Experts of a small language model.
Size: 8 layers, width 128, vocabulary 7882.
Experts: 64 SwiGLU neurons an expert, 4 picks a token.
Training: 298M tokens, 9092 steps.
Below are experts of layer 5 (counted from 0) of a mixture-of-experts language model. Rows are named router (the router's row for the expert), gate (a neuron's input weights, with its number), up (a neuron's input weights, with its number), down (a neuron's output weights, with its number) and show model dimensions 0-127. Each number is 128 + 32 x the weight over its row's rms, rounded and kept within 0 to 255. Numbers have three digits each.
After each expert's rows: "comes after" lists some tokens at least twice as common just before its tokens as in all text; "comes before" lists some tokens at least twice as common just after its tokens as in all text. This comes from a sample of Wikipedia text that the model never trained on. Tokens count by the router's weight.

# expert 2
router:155171118108143126139164132108120147142126163096040125134147155105090115143115140085122153079113158110131146129165119184124145124179109185075077115110116138118167095175172146113102121158176150101100099187156097150099062093077088151082160163101123104150085122158159152139108091157101136211134170108110112123067146081109133170139113149196160102056098158136131063160154162160121121100092
gate57:142132092134142086182068141134138126125187072124129138161158163134112183122125156143153132077123089106099125096084124124115110172087164113206131091108133129093129138171208148125123184126122162125168066118135096189111084107150145143109156136102139059128109153127148136117138163069075148150035151159147126127108142077107118135075123173068159107133109121077129104132171108159140195141180
up57:153162171155089133106086103124165109030113170186097161171110171141078108116157114102159124126117116090094126121080161117106128135141123126151093158162131188133078130071183176148115110159166155143136129080068174144110101160158152114151143107148107051121154124088072093145119122078147141107115133162115090124079131106117140083193108117160203140117129149129105133188158126150184112065125
down57:157155119111150142172126099139136104193087050129107111134159112139128152108126176098182136113158121194117114142113140169091082143131129073093139129109111161198169154101125083121179130081146116174147141144086220141175131087106158167118135098127132146059076128106152178147134168131076140093161144092143112063140131097156127072169133094130154093106115166176094126180159125108083073141134
gate58:109183119159099116121126096108173129118151081156105161117114172153124146091179171189145114122094156173096141137102119117132113103106099133144149183171066118182096097155171100107103157170085129077121148093166151123106164096103123124052161149151127060163146132098129126186110078109044149182107149121175074108129122122131139151110081166098133106089152181125152084122123143132194151125199
up58:133120175107126135089107113107190133066141098118068114108148152137164128128163065128182169140103128124148126106126147145133128125167154121115090132108117041127131139157081145152125117171141171153121182090070145136100102183084168091156176105190123088070077166146077115133080099059113109120088131079094132171137123157105108133130052157147100056148150140144073121127130086120109124166172
down58:132177174088091152144094138126142169163125139150109107139204138150165091154137121159190109170157171124105145117147069106083150129139080077072136109098111152103133139117139141091145135125111114094123111112152102122137153186159158055077129118150163098137112231119133141133159065137212163095173160163135152166079138110056082119128133163114185125137115090110164096065119141111104123124146
gate59:125112098095187090174094164135158087093138183088128124170131138187110166109127153145135109113121175125151103087104097108126167093104052088121106182146134076105124142160159117141112145117119152128152137120135159072139123133139122156118144179081144086108130133053111123238066106143146164139154109120121140150149150177094183224111138152141125124095163141126113097056109091119093136087172
up59:138132095158168120069168157115083128132124193157134110161152115144156147130127145112082120136180136107130122119168136095117095130127131150062104105125150109099107152214117101119060132161108076157131155085120148136075106175145082100106127148141135178075156174097095161128089095030167155157129059095125147158171140216140135167129086084127116120145136093101150137158142164125084151148068
down59:139156122131088088127131155158114148139096093140129078147152092160126164177097090115124128130143108079126180167104117169106083113104081087137193156109156158104165172136134095143195091147097135161143161122093110104130173202095105089115098074136155100046137165081118140136148152155096125176078133170134146143115147036073131145153107166089145126067110160166123199130137127105096132083146
comes after: ".", " =", ").", " al", "Personal", ".\""
comes before: "\n", " to", "==", " as", "ations", " from"

# expert 45
router:169076148144075114145132126163075140128126121160146171190160098113124126128155122091077100113129148176119170134162163124111151152130131104161122124115141164104117076118121127191108116116174143126112126105127093119126139135126134108090152090206152119089180147074158087138098153094085203135088160099162193115158126142131135184102042124148065073113090110123109099094118139044074111065152
gate7:116150120124124138105152133022123190168097124163118125131128108087149135128158113166117087157137135112098127123147068109184162137121147141139121097126083083148140139129056181109124149160182164094075132163100089095155075118099073094132140083102107120135071135170154130093117135132136165183144098169189200149115087134135139170151140062106090108119077142097182114128128103135174115059164
up7:166180155101060103133135126114133114128157098133074120124132123101095118124100109124115126176182193108177121171167113054123090159100205129186093123141144121068142134172116135165125166136111146092128132163143164130078100122135153077115137150119151094121105148143113137131136134133158092172184147150139109113132069054140081127151113090110097090043106192151085036162143133131170102105145
down7:076096100119117119127161118134132152135102131123052124115161137141173112085140125137132086127137172130195106049155105112177182133105128181132096151128102077155121109167091164094124111148116115114068147098136060121118120123156056153136138155164107170097096160148121149113117141157137064165141101163184128159211120094071107105135100066104188089122148129180117077086159152151164105086110
gate8:139160094165104147116187120126136159156135104165153229159126136145093088142125143108105137106111120137088105108158130127131077097106122162132150149154044154113112130093166114128103114121106131172105160095142154173123075099161115142109062145110119093154124114176166124138144132055155178125145121132134110109045133089066101155161140147228093060110162107121126173127122114207119136180109
up8:068136076109123112137111174165097178123158107152150069121117056183147083129128152223130122142127172127106185087096176123139118140073138128120135172172115156130156114134110104104106127085166161142186094114146106151152131164127087085158113087110119212129172154167115121099070123113089101104160148112104023121139136097097067127137122139157125134160135110120072167124150090134134114085132
down8:088135073087109131152107136102068102138116146115162145128161094122204172145137150148157126137135125162142149094049149143072109113081091190132101116120156089138218177117125120155154123118172106131082127107125081161147112100105095129109184119171167076034130134139068086127121094152096155165171109107168132150146134114191142172149108103131067108182103125156133165098114132178148116142125
gate9:149089163074180161102123115186088146148138149049186119087153164131176097122074164085096128128086136098099096123131174144160084121108151109071133152153100117140149156116123146121090126100117137177190131129204117139186150097088125148122184177138123151203150144134086111171164108118139054143122093101088148134093116142115135080129132138107164198148107111106142196138090114127144096166113
up9:098075086111158101099155139205079160145115085097094097114127133122115080229106098165192089089131101106114092118083117149143110123102136155109121145137103068104088194152165114173134119185147110143118150099110073119145148112129074155146121138178108199065138128156074160106163118122088112155181137124117125092106164117089114164179101107092099147136141132125089183161161098120156113156112
down9:149136122124093105138156136193152086122198109071117103149120175113155152138124097096090190184138103127087150089113142139172044109113166134081109156098145076123158152144123103154145083103125072140156175169138135097187158121111151129109140116128190099156124164114113151174127120130181129134141106135043167130139142092082088114215171105097111121156188106162076117124095083145130126162107
comes after: " |", ".", " 0", "′", " 1", "°"
comes before: " |", "°", "%", "′", "″", "0"

# expert 7
router:137112172114123130133077160180096119114130146156127146112104131159090152145111127074142134132154185113090100198161115096132120176161121113120173111169058068102133141164101165162174098075168165128108124116170103119112154151192089105126172070182114110119102161128122126098140159122179130204106153097136088133139117147138111130116162072144162136076142067119048123161055119145119120065089
gate8:074087121162148082142209122102085124073115116128099126123099155131091140066088135109115156201099116113141132182137156154145061131122138149143111162117113158145166119117124220136112178168126120135148107102118156190107122098101150134127136132204074080135132116154132109141190056179116163107110093091147102081125134153102133113180129167088135081098138106086121085122075109181161103165132
up8:151114189098136057137105150162110135133088178165073068118144176143119132111179138106165149129062193168112140125059081119151100084119181154091106143150128131124109130149136143112131125170108139107136140145008140116126135125100138127114131036132151098123157182156155115140122140123180123151146163171101123126048160173188085098086105116166109133100118164118093147102113119129099110141158
down8:118119166084161193080135150111093115132102066149099141136176114093083130148104139106106106122085111115197162150149154152099144087137153140155124121099135082129089145102101163164142125098109058064144131147118176136061037147116179137122113123184159111143151065146066150132177109152133171158122107189134068161144097154121134174115129177144082148124174061099141140165129137162111152141140
gate9:127182137105068152145120111174129128144137151202083112184210177129098162128109120152133101096122131103084168122130128097113078151122148177080115053107117102196160131138126093160082136118133059094158176126115072176123163161178133152169113167139121107166083069117112129169123129113112094119095085102116129134095145142064130106174149130045100142106168119146111116114168143126085158125162
up9:089120111117097109123077145102153146141085085092189098108132080165128088104145162183111150093122184121159114144125146146139102145122128183136179181074142130118109088091062142161107163132156151142099147154074138172074107132174078107135086165069130109120169132177150148121129136093104126139117120141141130120155092172141144071186065124160147149146129171023097102109142095161142198157115
down9:214194143100119086102165149127145102154096133123099125169139138135123182086125083133214106099143133169131105073132113106180172155127157144118087112137094159149136094109134049087117159145091096117118124125188107116127215116088103131087143161136142171173124132136148132100116139146113087135112157159072108184083164086133158078070130108136169137139114164096176126163183097142148155091162
gate10:104126128126108148110125165176168083146139161146111132192119169109129068116148116158088114139134170090072126143153114172127139098063104169129128107146088116138160109112045154201092140177091134110083113114102087161153170105096114115165098172190099134098149181152075154161113121160077094147132114117140055058130167156154135112135068104115186113103094188125159103148100153150143130129087
up10:099079146159153095083100107129134118136093123157194108162117135132095119129140102142123088169140105108184081172117099174137093106127122114185112119128122148058140117108062123131148164087111095146096092154087180127141155177101211122109130118105141102087119136101103169173174153090127183087140141160165138149172094090128153136163098089135067125187153215078111178135107161174105082125114
down10:151098139068087125144119138069103127140143114116089102157069094126121137127142098188083101159057141200116164108152123127148191111168123150080121147128129175135119071085061162190131104140173143139130202098101150163152104119140113118114101133140172123139105127120123108124108176113113107164079098116148105067122119108078145093087094117119166097077105149160171076112149112134107149035181
comes after: ",", " in", "–", " (", "19", " 18"
comes before: ",", "–", ".", " |", ")", "\n"

# expert 21
router:120108146119091155175093178152136133102116110116223121131123135114086151135113170070122061136157104132144180123079096126096124135161100160082169112161132098090114143096120145131165123096154108137090120114098062143158185136169125159148121065174132177112143101099160119095144186192146188146097137089143200152119156113082091126122149146108178099103115110163137163077172163140064107075141
gate10:131126180130152138154081111172107110188080092180133178187116139120159152106102114129212139094163150121089105166119113159128122058129133110129112199171086136081158101125064152150147116145084174150159076178153165087133158091089095059114147123144120127095125119141101142058091153092077083080087116114137098178180113136165143131113120121143112187091172091125152132123133135125103115153119
up10:151131155138134153126152122111167167178084060125159106165183144128160149147106112131079156147111115135077141134126123085088142175066148154113064127175107137060148104102098091144142086170135132181141115136119143167159103152116152102141088180142164124111110087148067110177154157059132162139063168193128123158110136147085140107111161090171152167144074153134182117158171163189149143152173
down10:086103122123122155069112161098128112127135207125119107096231122121120144116121122127122133125134114174129124133092124155101093152078162150132115153138080018149144153100150096078134119078110116114153119098133123112069145157065092155111161121139126136165094117129154166136117132075109197143092170112112136128129051178128121187147102142122103157106149107091081103136117193078164096135204
gate11:117125176092090154141110168164069178157128108157109150144085054147138135083121183081115115075160158101120123110116161164161094127127125161188198104192170131099125161076097140147124157125149128142181099085160105145206116137123097141174111104144126120094102134181132044159094183140114110077143115137128164104182107100126148115103107106088074125113122113090100164115126148082105091120184
up11:138154119136183114119127188157173118159115111147087108100115149089102123052135096133153100138160154170108156156070198147145104174231113145097161092130145136112168127173140132110103149203108090179121084093148184101158122181157125140168069093138069148116136142164141095114100101161174088089106109115146093121138166108110153177155124118100111123138112103153152157086087101190082131129098
down11:116081135160089131191132150115180117167139131130131148130128105116161191134207095093173095145117083134163205114156105141170097149127121147085167146112148140116102102134150143107179104095097135131162111129243138126142144158144143139120161148096154164101105167131110121086106109078114156093175093112110119096122144084091078152131167169156127135141148127186068148109147092052063101130070
gate12:127135110179176080145164068125125163145162171153135141134142082086122115123126206111106166103162156140133148130132097079164148109155111126122193100200186138182086124129112197089167150103126121142134187117168109156101166121120117157070115108109127172033160142121161153144097137136109072203134126090151145137113115107107070112113101145098104088117117111091087072083090083139140134137143
up12:071137138152095143195120071127173157151104158135186151104058139133142130155068135142144178131115103101104192141119125116154155159147106150117081149076100068115109178053124116117105113172108125176141115065101144109137106116157084103070129169103104129138105139148110105148159107134116144105183108113107114135158096141099138188187134126136119162130093051191112132092094124147067079191103
down12:194096110113133129112126173146171110134113112188196133100092036084124097144085116154127128090119166136124133181160153081103098156181141124110080129105123107092045082100118121187127163082143147093121118094139087096145137123158097123115174059144180132132124093123083110155101069066140114152119115162100159146089133107156133080171155128054122146108109112177168160130171114130148159146133
comes after: " |", ";", ",", ":", " at", "S"
comes before: " |", "–", ".", ";", "0", "1"

# expert 9
router:131128142109082135146109127140102097111128126150160126169147153201161124043165123055158044124177148096154093187108097121141178143156106156107199165141112157128098141126132060143116088077124145100112098171093063128095163117108115107179137117111154108170105129104141136087203109155117107181128101137182151173137131142076123120046112099130137114133146161142111079114177148168109112126110
gate9:117162159102175113144132130159192166154108161080186124159107165132104102148154155095093098124121096169109135109165108144137166153115139127095063105156151080119193102136121144114119133169104135105104157151107105162131060119161135136115101119114099178093064146063099139100118142163142138193161200128198145151108123079122169074184123166150073166175106097163106155179118083070128122112142
up9:091148129105144133138147069085044119209131180078149122097061163113109113096123169124115121160145120135076104091167176071174143165137130095134142135098149164202096123145172127110144124128105148140119073119091136176074133130086119127122130142117118154075136120200105114173098158105163095094153139201132128134172106082113117128162090110109096125131088098147093173158103049116109173110140
down9:158157106104125133085052172130093128144092161177131093152138166122111147119124143103122097142102150113144113062175132104153159126118147113201171143119157138172119088178132144088166124131102091146142175054124139155123172138052109110111208106120169186136089145154148093145138085124126077167110136193186101149074150145127127122083106083130193163141087129151080092166129083147100112140155
gate10:138118164161145167122074077136121088120134143120064156170147092104166116205121159104104141120102121142100125122150136085094065166189088152122070021138094165138167166154140072117107160137177130158088142088129152158110114090108143121142093166131101151163159094130150156165144135164145099176129137119130159111205144143111122173162076203118111102177153119091157133088161112121149088133112
up10:116167166139157082130151069106092128125149097145163127083157095135125093128151152162084114152204131111178162130141127121133156129116076127069097140200128124151116152099130188115170122115138177135145101067108181103042176078114135177113105099142148161081141108148058147122113074166165148120124149114130096130149097180108163126159095171136160093124117120064137079184124168085101095170135
down10:084153126218138058174078148129161134098182125095079176131116087137069153067158159172152134088161095138129121107167112109099126097199092143067160157095136099096073121098130092110094154150149146164110139193096162188142134174129182137118111128108118084136156133095135118159158111121188076163128123148120136107082122088139182101103096138125140159117137144136116156161129162075140154153176
gate11:142150161138126123115120123106110075119141121114088157122112083123145149135096148115129099085164089068144142150160131094144196161143119174102206135085122198142178096115091164108072156138099213095119125127118070136142084204146164136166123120155071156132124142161139137143083089115135110109085109136157158144144047198094122074139099119078163092122136105120090118109117155158127061074138
up11:146152157137135173098112122140110087155148154122111140170138148148106142098105123146125149126162123091141192078130160144095167110122144102162102117070207112085132195079177092169120109140135138136122132091092152146139203146107113145110111167152093141099117081093123085117133179111193097115069061089139035122137105094155130153154116082103107181148112162104067110109171113180181096096102
down11:145186180143096045171141139098168118125118127091066120086114117054112150070162135096103150120130069067075181135140128172144091108153089143065111181111117068099168151102128114127121124171120101130094175122095111120151174173191147128124089121123125103097155101123090111163179167164104160119117134184094174159121130141145136141123087180115161138104084167142112112154134172142067125125148
comes after: " |", " the", " T", " t", " United", "|"
comes before: " |", " of", ":", " (", "'s", " States"

# expert 26
router:145169065189147153162159099177131151132174154205165107091138125196133084102126139125151104116112151131170082079138081161141102112122115117127102146159103154172116147083128139165135091090129134116157099104083242093110131166135155085142137122095175087146106172133067157133152079166144114166147113156157070077134072115116096112089104180144146121115141152147135152162150151071160101145119
gate7:164125112151149198100161157092168128105153159061101182104116100169134106116128138113160124167123085081165094041129096122154183149099144125140129175065058155132130108192165137063141125150091170119140109140126156093115110117067157094129124116171131115106125187185121093113104163080182099092127148155148113103156108182091158130145053159109143117108062100122093123138130129151101147106110
up7:118085149155103127147108125124118159133172126056122142167116145059146152167134133125100124231153157139131206162178187127103075124184152164129135180124161184103114147105073096121053113155149116113183100094132177129139155102144133090126089134142156115123096157100134110093163181151088106064103123090165148152142127128126091089141147136091155124152131111135087121139182147165133129217122
down7:116144104106135123090150137145141137158140119127122076195120198162138081194101182114155146132123135130141162156086111129144120129122095157142125119151126140135146111111121102167122078154132136081176124104106125193119153172113119110143123117074137156150099209176127147153127049213163124162149109167158106174155087106111094167175094139116177118064124106198186062114153118181097092159154
gate8:097132068098139160141181088150127143085168143081128087131149154093154110173106113165134154104116125050103131094103091148140109154104124101155137078123114136118119123112153166149125110195158125142144073059157106137100082172124139131076125153155126152062117054178137111102144122095136153158081103126117162148148138112146092092021134129128144216168162093135136135163093149100049115121116
up8:179148117125160138141084161115121096134097129126143104114117152140185088108173124160135075165140129143083105076163144054157143081101181155188116152142097165120168168130137175069208154095105137142109162163165085168148170172100069156112109162122096113172118066153106179137146113199084164112079141156119141119129115085123135135134088138126101157168084093121090160142153157116099177086129
down8:147083155155143143121126138185193185139088185112138131159161068136155138120119190155145170146113147126154083094074184109139130201126159152122175144151158103134102143140146111164176119038123091121198159126137135124125163099087126155129148127119122100165079136146173146142134104108101137134160152118173128136216095108184134121099139156085164142146110121168087190123073089129109111062108
gate9:160126152122169175147137121126198123173121121077147148174162111065120137124155117108133160122104117183122137086149163166100120087106090184094079079078138111190090167150184182146126141166114129166146131096098133129072130163110139145076137132179153147190126074223097167120126148093140115152170135179145096198112113137149163077164144165161123148143111097143130129106128076110139097142088
up9:151166194144135136163139142182111119173107185115110079143092091089177173186157125124053128200110139148079106106132122160106139154135155142112123066167136124105105095159153112112145174121104085150180097119112135131128182184146177127146184118078098063107170165159106148121152156140171115144067164100134068098122152140177090099109103141117134152147138139079142118137120085088086107068101
down9:127133146159136141116115108130131088145145192075144113128183057138163159172184106150099127165081166138112140139137115111154124212137139128080118109141117162108132051098114131153138171053097125161161147124199119132146136175168160116155152091123059078134149144073115121086162154114157162162033117122129134124144142128132082072129168108179121148133119064140103100098087190106123128137114
comes after: " the", " a", " and", " to", " re", " en"
comes before: "ing", "ed", " of", "ation", "s", "ment"

# expert 40
router:109151140092156086084154092134178131167166122105147163107109124070132083096172074123093113088160084068121128187136146083123122118164161105150177158155156123116124189131076173090172163125129100138205136151130150115191103132151143149136084136085122174100098153114175148187101095107133108095104124202140144163140159091180142065160133126089147177107122178132131148115071122162080144134118
gate10:121159132115155129169105093122133081144091127124127105155144154116105124113150094068097068178118124141100131134058118156116120096127093107104130163127052133117117126141120134093130080104092099133121139142196132134174169176121139115114200107106092066156123033096121099182145131142184106056139024123119108131081112116171117148139070103073074104127125110141166129145136153131177096101094
up10:077127173105104120097179121127167200138069100141082078126130140133127142152129120145100085117182129158151121142113162095219117158125093120086073101206124131199182177148170162115112093127135138082113140119134121142081129136084123179132116188113173180089099163114162169106183160163105131149171113114119139151124130182152152130137123134181133077129167138134099163137069093125151127193120
down10:092081132081153116124154145114147176126096209127088157069148157154095116098105165177108108142152132158184149189146134126111121123111108102116092135141187119123118181162126073177152137124181111113083123104130148077153100142141217162145133096127117148154114140115074142149193109193176100166117106129151102160154131094114102211096162151062124144139121148120104108149106149129105215141105
gate11:137174206108128116056160141127094197193171172159171167114110078109118134105161121127121142136132122175122071044078138111117150137107119138155125115083115163084170144099116171102152131131158202094158136158129142166154179132135111113155163140073166098109137126172167138114051150099132098132110107146111118124125121143158110136111119162155100159185141116067087118051077116165091141106122
up11:152111122183141110118085151120169122195131121111131108151110106119100116161159123121121145191131142073176175119090145114118136148114083175167123083127172061149131190108125102133134056118171128203084098103075112130119141156095126160148138152116142101105076155101094132120167174141207131122201137126188165158091164185114152140113136126208098105098140136105164078114110121067143147097118
down11:157163156162193157182167178104155169151170074201173114151149153093174130112136161101146129132145130120160187087098123145097107136128131129118157100115107154073155105127180133118140117174113108139161125117160178134138166166156110130101170118178106138128198167124136098080145135147102110146113139233148109163072143118128142160172145164108111095108089151108162040095131092143122119067172
gate12:107126107178140210133132127143144086153155145147179143063126168112148120158116117113108092080113136103099144125144177211108110118029137168153129127077104110186152126138151142146133111134105052132121154141158199143170124121085090150106106205189116095180096139146103135090163134168161117123178165140147123100160133186130145113124108053085101146113130093128127168147158132157104100098141
up12:138111107041128083162158132159076124094196087141085138154095109121142115089130141087105126093157099146089176141149142069131168144106141181044122114162141116157095109089157170088137105113051082141115096132161121160147112143126072134129194129108136108196131193131111082171180092187082129139134167109117129116145172120150143121137137156104082133173098179140158110181147151130156130127154
down12:165155144124088129122093101172120136144122158054157075128125122157122125146094083145107150126133115185151045192094083177115177137115144131113095196109168080118149127153175161125093079088179072122107152124162167180108105121104106129100175107155097072144070077082132132110084119158079141076186116090095137111086111114124138098147107113090101159152111148150108144124107126086087147085173
comes after: "\n", ",", " Preceded", " Succeeded", " According", " said"
comes before: ":", " the", " •", " be", " he", " Born"

# expert 16
router:169085161100163139079107123151129129179134114125135118097091170120135164120125169130138118132178118166154132131110130116123100153070170145100160080175153158072161137168124084106124134101124109173179148150141101127119171081084114112111173120169185084123079133155124131137135135096114105124185176137035151138077159164127131167179079065156102073174080077099090146174191129155113172113115
gate6:169115150173191077134111101120161180106100103149132127180147163102157141122151109054142153137167135104141088049165165090080142134095133127138081094107097139113148113139118144126167191048068124116114131114076111075096092082159074168162149108162132124195132139143161155135113106125161176117069146132087154136091127154089136128131193083135147142140195121087108078117111097117107142095149
up6:164127167120131117168135164106121107164083128149109114102137169105139092166089157136115076141088157135139127109095159077138123150136064158163137152090163148089122105095140108186122161137166104108101183066104093161144117051173117159160130066105114156166179136095083063191141108145055083112156161144181090101147160134100148154117132116064131083147105092166136127105128060150107103172102
down6:160121145142154116174078123101101065098123151160132123205079077174113073103173127143128128140116176104088135135116164133123097135163166133095165108142147147135123142110115175063183090077154106151108142143110128131151161121180184053115150180173163126113120113138094166124146126180151133131182139131179167136208087101125062145186101106095084110113183139116117183128135120182155113129118
gate7:149140171147129135154109126120105194182101155127161140101137106124176161172171114165145170146161097111129123086077150215125173172118103139151130167127153119082153197191115105130113106135110142146136175148169127075101076201110170122105064125124113153132083126077094091113144101076154115129102138126176156123108167158108125095125154162143147085100106145164134136162192215111157094137170
up7:077126167173096131090139105169164154083128102174037133126192078146092054053106150092119127138113116116090119167124084145168159149142111139107109136106131152108155136127172095189140157149086104176201165122156115104082161107117191128152150137106113077068154132122126100187122163115151121103125143125090176078077142146160105107137156124086168143144103168169111144112169172162135116120135
down7:102123133154127133159153082109117098108143109128149182098093039179095156129096125118086114133105201197096159104178163113110115100155110185130116131126143128088148137101072110056145133112109201102168130122081070095163126175173197158161123132123158127162124081099165096118149144104168150128183131125144108165103126143116048168112106126145183136131154149159087115181140111116151134098182
gate8:091113159095098093105165171113101105172090094121191174118132083117093132177152157125101166120103112157146138103098155112145121121161144086112097157146125104090192159123101137131156169163081111137139107142151080130190112125139121158115139088139097122104117088069169099110097119094137156133094136180109169106149147103196090128159091143160081199129136163128094220131174109164221069120112
up8:138155120136169161136191164135152203134191160124111111146120080111152117132130097115110117102117116141162159123193115108141184178142151138130100165150069086169072123096210134176144108156130055109170095147178143128123141062099115126171134124098188109127118095169131115075150136128143166119105173107080139162061131082121166158182152116164109077135118113080144102120134120108161102092073
down8:106125143161113087121143177147150114093173131114114063085121126076174117133153117168141149136102147115086101095122157070069167180120174135114133121081115160118144144113110097101072078127120108145181134093121101159062145161099158139156077125103144120079105178118158132064133169103136087197129145091115128088231134153069117116081155135133069120174131124128132165137108084161112118188099
comes after: " ", ")", "%", " 0", "\"", " 1"
comes before: "\n", " ", " 0", " 1", " 3", " 2"

# expert 29
router:078168093125132150139076154113157138104097103140130113140129116184104129149136119102121123159109139182078086149153131171135087082150106115099118179134147110066155126062066157125144112116165144181095065106117103134111121110129112107190099065136156169143103077125161190052131171143107182081151100065159163145101109123096095143124159132089110097074146113115072126120138168179099071163159
gate7:141110104092164128134045095103194147161096100063140136152148062121058115137109105115119203179107172126110100136172122131152165113109094146078196121148105163138122158116108111074084152093106124134139162092132090093157062128081097101123162070137106083106076134156128105100151141158169168136106140066092165146112142119140148078102101083089098159116123162128117178134107147123138124192136
up7:123189110123127159130129195177174167172128112101098122113134057097134132176147111101181129145086140098093166189145113133168191126179112192153127120143088152109063136116169192130176124143071130159148145131096120121160121110149106101158107152172112125178133132114147161083166142052172134093083118104115120141115169112144100153132115114161130177105080105131169055130156098165062121148096
down7:078118183071068143131103098142152110109089145123136121118150102128128124202167064118134094163143127088153155171142118120168106130106144152111126124124105103097105111112121129098148127205130102153163113081151204097124160133108142124073160056083143083111127111059160165138113023140194127110102111085121129144146129099145141127129172109078151139114136165063158132130153141114112124172039
gate8:110123099093150120167195104154129112148111109099177161120184076122147136113114124155171151130114168157139163135116111146149071150175143123117092098185096132121150127173079095101179089082120111150077130093120116168164121174117120106113154144194167184178151089157125054116144061148141096163123120155152157184043173083152105128174122172116110116152112135119161099135170141103127128168203
up8:120197180122140080141149150159147095109165114147124215151150062181180161144128103122122153170124115111017154094125136090110147147207082183151120161125107167118132094055124121159135127091161177062091138124137094128127133104136111094139144128116130128160098102074146079136168112108129083174136140096124142147162187085104130143124111181163133143167153098130171109119171133118110164125109
down8:083128179110144102096129151139102116084157133107121178165122166117204079126119072095111167115121143058117130162127059127143076125114147150161099164131145135054192218112081143132179134136153140143104099136108194142169091178117152143124111158142137101128122157132142141130166088120137136157114164127139170111140130196147114171103137224158163111092151121139149073112139174089145152111177
gate9:170133116108059177126090147177142126180178094154147084129140090174074186160147176180166139117145161132115168130116124108140114148216167092140159105178170121155115101197119154069157095098147163156162091102133128092157098191152081085068132153158133180115166138145144134071164129124085101146126096172102122147134113109155086159125130133143140105108091130118129150056115133115151153087102
up9:113104122156078094156131130113077083114164075109146150133182126148142176147082117109158172145127095163154143187156113146123100113137082082142090173135102143119116190142115164147125165086143146116086094141150163177145133107129159066127077150123178119073137172135111162032127132051121153098113149135151132139140098147166124115090095093086153046134122140086137062135171065115159168114100
down9:124073166137143166056121039162086130110110119137178098116153170143126109150103102164079136145129159105071072127106126121096124109137135124149160120161173127088129161148079070093095142127104210097102094119062123126113076155145087114081117125049113149102098179114083130180132119129138148112122089186118149117139148185149105194093148114118120129146143073095091121074117154139088142150161
comes after: " |", " (", "-", "|", " a", ";"
comes before: " |", "|", ")", "–", "ound", "lying"